config = dict(
    num_hidden_layers=10,
    hidden_size=256,
    experts_per_token=2,
    hidden_act='geglu',
    routed_scale=1.5,
    router_z_loss=0.0001,
    n_groups=4,
    groups_per_token=3,
    vocab_size=8233,
    optimizer='muon_variant',
    learning_rate=0.00273,
    batch_tokens=32768,
    max_seq_len=512,
    train_tokens=289300000,
)
Below are experts of layer 5 (counted from 0) of a mixture-of-experts language model. Rows are named router (the router's row for the expert), gate (a neuron's input weights, with its number), up (a neuron's input weights, with its number), down (a neuron's output weights, with its number) and show model dimensions 0-255. Each number is 128 + 24 x the weight over its row's rms, rounded and kept within 0 to 255.
Before each expert's rows: "comes before" lists some tokens at least twice as common just after its tokens as in all text; "comes after" lists some tokens at least twice as common just before its tokens as in all text. This comes from a sample of Wikipedia text that the model never trained on. Tokens count by the router's weight.

# expert 13
comes before: " ", " |", "–", ".", "0", " |\n"
comes after: " ", " |\n", "\n", "–", ".", "0"
router [100 140 193 184 168 122  97 188 138 121 114 101 212 144 171 101 162 160 170 189 110  24 144 151 127 154 172  97  91 149  99 143 123 147 159 146 103 142 103 127 140 103 151 123 129 130 150 123 119 109 153 106 137 146 120 106 144 128 101 146 122 152 116  92 136 133 104 150 138 118 135  81 129 148 129 159 108 127 136 112 122 101 111 148 112 142 149 146 155 144 168 115 158 131 170 112 135 124 140 124  96 142  97 151 102 121 103 155 145 106 118 141 150 118 172 131 147 155 112 143 136 112 116 151 134 133 150 121 149 119 141 101 134 114 123 116 138 153 132 133 123 120 139  78 100 119  88 138 136 128 131 156 179 110  98  98 164  76 124 133 137 172 120  91 144 122 160 113 155 165 105 118 139 127 136 111  86 132 135 134 142 120 119 155 159  72 106 131 143 163 118 112 141 165 138 134 112 137 139 128 117 116 143 130 126 121 100 105 130 121 148 116 158 153 101 131 152 155 113 143 110 110 137  98 103 127 162 145 135 107 125 118  92 147 117 145 122 112 151 154 123 137 139 123 118 147 123 114 156 114 112 145 132  84 186 135]
gate2 [ 78  97 123 146 141 158 162 121 123 115 142 158 109 143 137  92 134 112 117 104 138 131 120 123 134 160 146 118 143 146 150 125  96 101 113 163 127 164 145  83 115 105 115 117 181 124 160 100 150 172 107  89 138 113 177 101 106 123 110 116 110 107 127 129 143 148 118  95 131 124 103 130 144 135  98 169 170 174 106 128 130 148 126 169 114 138 133 147 113 137 123 107 104 131 168 142 117 144 140 164 134 168 158 112  83 128 168 129 165 103 156 119 114  75 121 107 110 111 114 107 174 122 129 135 147 102 155 148 188  89 134 167 149 135 121 116 118 124 173 158 155 142 151  85  89  98 116 124 135 135 152 145 154 133 142 204 175 138 113 157 118 139 178 156 178 142 128 137 128 113 133  99 143 131 161 124 112 120 170 128 128 120 141 128 135 107  99 122 111 139 131 151 123 112 114  98 150 157 127 143 109 126 164 146  86 134 111 148 136  99 178  98  83 120 102 116 125 163 107 116 131 123  95 148 124 152 129 135 143 119 158 119 103 143 135  81 100 155 163 165 119  60 155  93 153 151 131 140 134 120 132 138 109 140 121 116]
up2 [128 118 138 142 142 150 106 101  91 157 202 128 141 142 164 132 129 164 163 164 127 110 147 148  95 102 119 136 120 148 103 110 141 123 111 118  84 125 147 123 137 114 128  95 158 124 124 150 124 132  89  95 135  86 162 117 119  93 135 170 113 134  98 151 139 142 159  97 104 130 137 110 158  95 146 169 110 156 123 100 156 141 144 179 109 128  75 141 118 136 124 154 106  86 160 141  92 138 145 111 150 142 154 101 120 100 154 123 154 150 151 121 132 121  98 123 156 114 144 133 117  69 154 115 140  84 145 110 139 105 101 145 146 110 141 120 112 115 130 150 180 146 162  75 126 126 118 148 139 129 141 134 111 129 166 132 115 176 165 173 149 101 111 126 138 134 123 147 142 140 126 132 104 140 155 142 140 139 185 133 137 124 151 138 147  75 150 136 106 146 104 134  94 145 117 119 130 148 158 159 199 161 165 115 103 126 104 141 127  90 171 139  96  95 104 145 145 129 115 110 169 106  96 160 118 165 165 131 126 113 109 102 147 140 136 100 107 123 141 136 169 128 140 100 143 157 154 105 133 154 100 109  81 137 160 158]
down2 [102 107 124 143 116 105 124  88 130 125 144 143 100 101 126 117 165 145 160  99 146 173 150 126 153 182 115 135 119 141 115 109  78 120 108 155 129 130 133 114 149 120 111 150 117 141 151 146 185 139 124 135 152 146 138 100 107 139 132 140  73 138 111 140 116 107 110 115 120 129 125 118 108 141 136 148 175 120 119 144 159 149 102 157 139 112 126 140 142 122 131 117 159 136 163  96 134  95 151 153 145 161 158 145 165 138 170  73 141 122 136  61 119  79 157  72 159  86 153  94 157 151 140 144 123 141 133 184 157 115 189 142 134 163 171 145 150 171 173  79 152 112 139 129 123 112 162 117 133 140 155 156 156 150 117 128 126 147 115 130 121  87 112 126 137 113 130 131 140 106 104 139 123 115 123 127  84  63 129 158 111 102 174 106 104 133 126 108  85 127 133 140 140 129 100 115  98  80 132 112 125 170 163 134 130 175  86 119 157  80  97 135 119 129 150 129 156 132 155 155 124 104 135 161 137 158 147 107 158 129 135 152 100 150 147 117 121 100 130 112 130 118 152 150 130 120 163 130 116 136 150 155 164 134  99 125]

# expert 14
comes before: " ", "20", "|", "19", "–", ")\n"
comes after: " ", "20", "19", " |\n", " in", " of"
router [ 76 136 135 151 140 122 108 162  96 131 106 114 131 138 107 101 162 137 147 158 110 109 168  84 144 134 174 112 128 127 127 148 171 151 173  97 128 155 124 145 171 110 153 120 141 125 162  84 158 112 157 129  90 149  84 113 159 112 144 128  99 115  87 112 159 127  95 132 168 105 133  99 104 143 142 141  94 117 101 129 113 122 106 142 103 156 153 165 161 133 168 118 140 131 158  83 112 105 140 157  82 162 121 135 112  91 108 145 124  87 133 149 144 103 160 105 156 139 155 102 157 110 154 140 115 106 154 105 169 115 153 103 145 165 124 125 145 122  98 135 147 121 169  96 117 156 115 147 137 129 139 145 160 102 110 119 119 121 149 143 144 158 103 112 143  79 155 126 138 150 130 116 155 135 163 102  94 132 146 154 181  93 117 151 142  93 130 103 140 158 175 111 119 173 118 188  98 164 108 143 104 117  88 138 132 102 144 118 116 147 159 121 122 133 114 153 145 139 128 155 112  87 148 112 115 140 162 162 156  97 116 104  88 171 132 145 110 110 135 155 107 111 149 103 120 128 103 134 173 125 132 120 156 111 148 135]
gate6 [132 145 147 145 114 120 168 106 102 127 125 115  98 162  95 103 103 187 136  98 131 130 111 118 155 131 142 140 104 119  95  95 104 109 148  69 141 140 169 149 151 124 186 126 186 166 159 111 183 109  78 149 105  92 105 155  78 112 121 104 113  91 107 123 153 110 118 109 141  78 142 135 138 110 113 124 150 140 112 143 130 135 134 144 118 127 108 136  94  91 119 156 177 135 110 128 102 120 122 125 116 188 122 150 108 123 140 130 128  49 120 210 100 187 115 107 123 135 125 126 124 161 141 115 127  99 136  78 153 169 136 107 140  94 133 161  94 111 116 119  96 166 153 132 106 117 125 129 140 127 129 123 162 129 119 119 111 142  99 138 103 169 142 121 114 157  90 137 132 118 105 122 138 144 148 105 101 138 142 149  92 149 133 138 128 114  86 102 134 149 150 120  91 130 116 127 151 125  87 151 103 119 137 128  85 112 127 119 143 128 101 125 102 164 125 122 105 127 131 153 152 155  98 139 135 110 144 153 114 117 119 121 136 152 117 153 144 128 138 188  94 112 111 163 117 132 104 147 155 101 151 142 159 120 141 100]
up6 [116 162 111 145 113 122  75  70 143 124 159 139 131 109 122 134  82 150  94 156 104 144 116 172 119 141 115 181  82 165 121 142  93 148 101  91 134 112 164 161 116 139 141 131 119 151 158 106 143 152 153 165 117 163 143  82 129 128 114 126  78 118  91 140 106 131 173 162  81 146 116 141 111 118 146 118 120 135 124 131  93 124 167 131 152 157 115 142  94  94 121 127 144 167 111 141  97  95 120 149 143 168 149 120 140 124  83 102 113 124 130 142 113 136 142 123 148 137  98 153 155 131 136 133  99 137  96 134 136 121  98  70 156 134 151 133 154 129 129  98 105 118  97 137 170 111 130 158 117 111 129  93 168 101 120 135 111 151 149  95 107 113 129 126 140 161  99  88 134 141 145 149 122 125 148 112 159 113 102 140 199 126 181 130 162 126 133 155 123 156  99 148 127 124 135 125  97 128 119 101 122 124 148 135 150 148 137 188 110 130  70 112 164 111 116 116 145 125 102 156 136 118 119 111 154 121 129  95 106 152  79 132 114 118 110 112 115 125 120 110 150  96  79 102 155 137 104 103 120  80 188 128 131 111 112 118]
down6 [167 112 132 108 101 138 127 141 115 106 138  89 154 146 107  84 133 154 102 110 134 148 137 119 122 144 149 106 150 104 133 102 126 131 137 132  77 134 127  98  78 141 171 123 112  84 141 105 128 154 124 170 170 158 162  83 145 125 119 125 149 108 130 121 145 106 121 119  94  98 105 129  94 125 118 127 123 102 131 117 114 129 131 141 140 118 166 140 100 180 146 149 142 176 175 102 140 139 138 170 116 117 116 107 133 118 128  84 130 158 113  76 147 139 135 156 131 103 128 150 118 105 158 161 148 106 131 144 139 133  94  99 122 151  96 117  88 118 133 119 153 105 131 126  92 149 125 104 124 140 143 151 121 163 104 112 153  86 104 115 136  98 166 139 112 176 132 149 113 109 200 133  99 131 156 168 141 123 119 153 114 142  75  82  95 127  90 142 137 140 131  87 167 122 155 129 141 134 176 119 102 107 134  91 112 134 144 150  88 135 151 137 143 152 105 128 132 124 103 152 128  94 163 138 105 141 125 163 129 103  97 127 158 143  74 120 138 101 113 102 123 137 125 160 119 110 131 126 167 145 186 148  53  90 131 129]

# expert 5
comes before: "0", "1", "20", "19", "2", "3"
comes after: " |", " ", " (", "1", "0", "|"
router [126  93 128 155 106 176 121 160 112 132 133  99 159 149 102 119 151 168 145 166 101 107 173 109 103 150 151 156 107 152 139 103 134 154 134  94 113 125  86 139 148 170 151 128 127 103 135 103 127 142 172 127  82 120 146 126 133 138 102 141  97 124  93  94 158 141 121 154 117 113 156 103 108 149 176 107  88 104 108 111 128  78  95 153 100 138 187 129 152 150 150  80 152 125 133 101 115  99 154 127 119 143  89 132 107 134 108 145 174  63 123 142 151 115  95 123 151 161 188 129 113 122 167 143 134 134 108 112 140  97 160 100 148 144 110 122 143 144 109 189 150  69 136 117 146 133 136 147 123 123 152 124 128 107 115 103 124  97 114 107 115 121  92  83 121 101 156 128 134  98  93 121 128 120 143  85 126 153 133 133 131 111 104 121 139 100 119 103 139 121 130 103 127 132 100 146  87 150 148 142 132 136  85 139 140 103  72 123 137 199 131 125 141 152 100 162 143 119 132 147 137 151 135  80 120 113 126 135 128 154 121  84 110 129 153 134 144 121 146 150 107 112 132 143 139 146 106 136 167  87 107 106 158 106 156 141]
gate7 [116 165 110 131 111  98 117 156  91 141 124 115 116 105 181 121 111 108 121 140 103 119  86  91  94 132 101  80 122 104 162  94 124 148 106 120 124 115 156 138 133 109 112 144 172 123 171 116 131  91 132  99 141 105 119  97 155 155 114 177 143 119 123 182 135 143 142 167 150 105 161 152  76 117 129 102 132 124 155 121 125 148  90 151 106 131 153 121 182 140 181  94 106 133 116 107 121  97  96 151 118 150 166 130 141 166 120 139 113  86 149 116 141 132 125 106 138 123 144 124 133 137 136 106  81 102 125 149 129 112 106 127 161  98 139 141 180 123 122  93 129 124 175 127 186 125 150 146 112 159 119 116 116 101 132 110 119 100 127 105 105 160 116 132 121 100 155 104 116 112 121 138 139  92 126 148 132 164  86 117 120 121 139 154 118  70 130 152 120 116 109 118 118 122 109 107 134 110 152 116 134 115 104 131  55 126 188 137 106 147 111 138 135 149  69 138 130 152 150 127  90 157 104 123 124 207 103 123 144  97 123 110 110 108 152 150 149 125 165 149 121 160 125 131 141 168 116 121 166 120 118 100 168 120 110 119]
up7 [124 138 137 133 135 129  99 162 115 137 118 105 144 138 125 133 166 111  72 152 132  73 121 139 113 135  88 119 118 108 161  99 137 113 132 135 109 116 156  99 151 110 118 173 132 131 160 116 144 105 161 107 152 130  98 153 143 130 132 119 152 121 116 172 143 106 114 169 159 109 161 163 126 111 141 115 150 118 172  98 109 126 146 167 122 129 131 135 189 158 137  99 120 132 109 132 123  91  91 153 136 151 160 112  92 150 137 123 102 118 128  94 156 128 118 117 109 117 139 150  97 116 113 107  53  81 130 145 109  81 133 120 157 137 125 140 207 128 127 101 146 128 159 136 151 115 153 158 139 150 150 117 117  99 125 105 129 106 149  96  98 169 112 143 100  75  86 129  95 102  86 110 138  95 123 134 173 150  90 149 121  74 121 157 140  99 125 143 119  80 124 126 161 140 110 122 164 118 148 127 129 162  82 118  84 118 170 132  88 119 148 130 143 147 114 123 154 124 134 127 113 155 115 125 103 152 100 104  86 119 126 120  91 112 153 123 114 137 167 130 115 110 135 157 120 136  84 159 107 124 148 105 163  88 123 115]
down7 [142  93 131 150  94 130 157 124 149 148  92 168  98 124 131 123 149 129 142 117 117 145 111 105 139 134  99 106 108 140 119  99 102 132 104 118 172 165 142  84 115 113  71 147 131 118 135 131 110 118 133 154 153  61 124  68 122 111  97  52 137 112 134 105 132 102 138 122  83 122 143 165 143 108 168 127 155 119 144  80 146 147 138 137 203  92 164 117 130 127  95 140 108 105 112  84 196 114 110 154  81 125 161 105 117 127 118 132 120 148 177 126 145 105 122 133 104 135 109 127  96  85 110 145 117 159 128 123 120 161 115 114 123 139 138 147  87 139 139 126 106 131 153 127 171 140 123 105  80 174 153 135 116 147 153  72 111 168  92 144 149 165 123  89 166 118 136 154 122 126 125 127 130 136 124 141 137 139  90 164 130 152 140 117 109 109 127 124  99 114 115 160 128 155 155 123 131 151 181 123 145 163 137 141 139 165 129 172 145 163  86 135 162 137 116 135  90 113  97 130 132 156 112 156 130 149 124 169 111  75 148 120 131 111 134 125 113 139 134 130 119 140 135 157 114 120 139 137 115 120 129 145 115 130 146 100]

# expert 11
comes before: "20", "19", " the", "18", "17", "10"
comes after: " ", " in", "|", " \"", " (", " In"
router [ 90 133 136 130  92 120 172 121 117 108 124  78 116 113  99 102 116 143 119 125  96 119 167 137 160 138 129 152 170 155 140 152 134 171 163 100 108  94 105 136 138 114 162 129 138 115 128  85 165 140 167 139  80 137 110  78 142 133 143 131  87 127  73 108 155 157 115 121 163  75 128 121 172 141 123 122 118 117 174  98 100 119 120 128 114 124 147 152 138 155 134 109 131 107 140 111 136 124 146 148 106 161 102 142 142 110  83 133 159 101 121 136 147 111 165 126 148 160 147 114 158 119 190 156 110 105 137 107 151 126 143 118 173 117 120 112 124 161 118 144 137 118 162 101 114 159 101 165 151 147 136 105 144  76 129 119 148 105 128 139 161 142 100 108 139 108 126  80 155 171  99  78 133 133 137 114 110 128 174 129 160 127 120 134 151 116 108  97 138 138 147 108  97 152  93 183  91 136 103 126  95 109 105 180 144 108 102  94 116 151 153 116 149 138  85 139 144 168 137 138 118  92 135 133 112 103 128 140 158 157 104  83  79 167 139 151 111  93 129 148 109 130 125 117 119 134 109 133 151 124 135  98 149 124 137 152]
gate1 [103 108 120 143  93 144 132  78 137 111  94 102 125 128 118 139  72 165 157 131 119 145  99 132  87 137 111 110  96 146 134 105 118 121 121 110 114 148 137 173  79  95 150 117  95 138 174 107 137 124 141 119 135 118 126 135 131 135 133 149 142 123 138 142 140 123 104  82 110 103 123  95 106  98 116 132 145  98 151 139  70 122  83 137 121 128  93 112 145 120 138 134 142 100 127 115 144 112 116 129 140 150 171 123 155 136 163 112 137 104 133 155 113 147 152 152 156 106 145  86 122 124 154 115  96 137 122  93 115 155 164 110 150 165 114  94 162 114 120 143  72 112 133 134 129 159 160 172 140 152 115 136 161 137 122 180 111 137 114 110 120 144  92 111 134 139 159  87 115 138  95 119 128 138 165 166  81 162 123 137 109 108 140 145 159 134 114 137 133 134 173 106 141  83  82 131 140 110 124 136 119 114 149  58 137  75 127 109 130 104 153 119 155 121  86 119 143 118 131 167 131 148 100 133 104 145 116  92 151 143 112 164 133 110 122 111 173 134  92 140 134 126 127 157 145 159 174 181 155  94 115  57 117 173 144 127]
up1 [135 135 141 159 115 166 129 152 114 146 153 164 120 113 142 124 147 156  95 161 203 132 155 130 147  95 154 150 140 116 132 149 145 123 114 105 143  98 147  90 148 128 114 138 103 115  90 120 140 125 147 114 120 122 121 138 158  99 157 154 143 152 129 104 137 121 153 132 166 153 159 101 109 172 151 104 116 164 154 122 181 140 104 110 170 153 119 136 125 122 121 111 118 107 104 158 117 164 164 132 107  84 105 129 120 101 132 121 118 122 108 165 143 121 115  99 127 112 160 148 139 122  93 110 177 118 119 127 133 143 112 124  94 138 134 132 138  88 114 108 138 162 154 122 104  86 101 167 109 104 148 162 125 112 139 150 167 130  78 143 127 129 127 117 119 104 154 174 177 103 142 119 129 128 153  86 162 133 137 147 145 151 119 155 133 111 165 122 126 130 106 175 118 160 178 154 123 143 140 169 152 105 150 121 137 155 114 160 162  92 148  80 133 112  86 133 141 144 161 127 115 159 171 113 126 102 159 161 116 118 142  70 117 123 129 152 111 132 132 104 122 157 183  81 121 150  86  87 117 127 189 147 147 129 114 148]
down1 [128 121 123 126 106 104 125 134 193 132 173 145 106 128  93 146 121 128 110 106 158 133 161 167 153 159 131 147 137  88 120 108 105 120 156 134 124 101 132 132 105 115 105 145 138 107 130  90 116 141 161  78  97 154 163  92 144 124 114 130 107 101 107 168 128 112  84 128 106 109 165 164 100 120 140 132 107  79 129 132 140  97 126 107 113 134 162 145 113 169 138 132 162 139 111 152 121 141  95 111 144 161  83 106 120 131 100 124 136 138 120 145 139  89 125 141 137 146 115 151 148 107 125 142 110 110 167 106 159 118 117 128 143  53 129 126 120 129  78 125 150 124 133 145 110 123 132 160 132 127 139 117 159  86 143 118 106  93 146 143 137 123 161 112 128  91 122 135 133  90 136 181 166 133  96  94  88 163 128 151 147  97 128 137  96  90 171 115 149 157 139  63 108 152 140 136 119 114 152  89  74 109 129 153 152 132 107 102 131 127 118 135 110 149 131 140 118 118 104 168 139 156 134 119 105 149 176 108  82 133  94 113 134 116 176 127 118 103 145 145  85 132 131 136  90 176 165 136 136 139 171 112 116  76 143 161]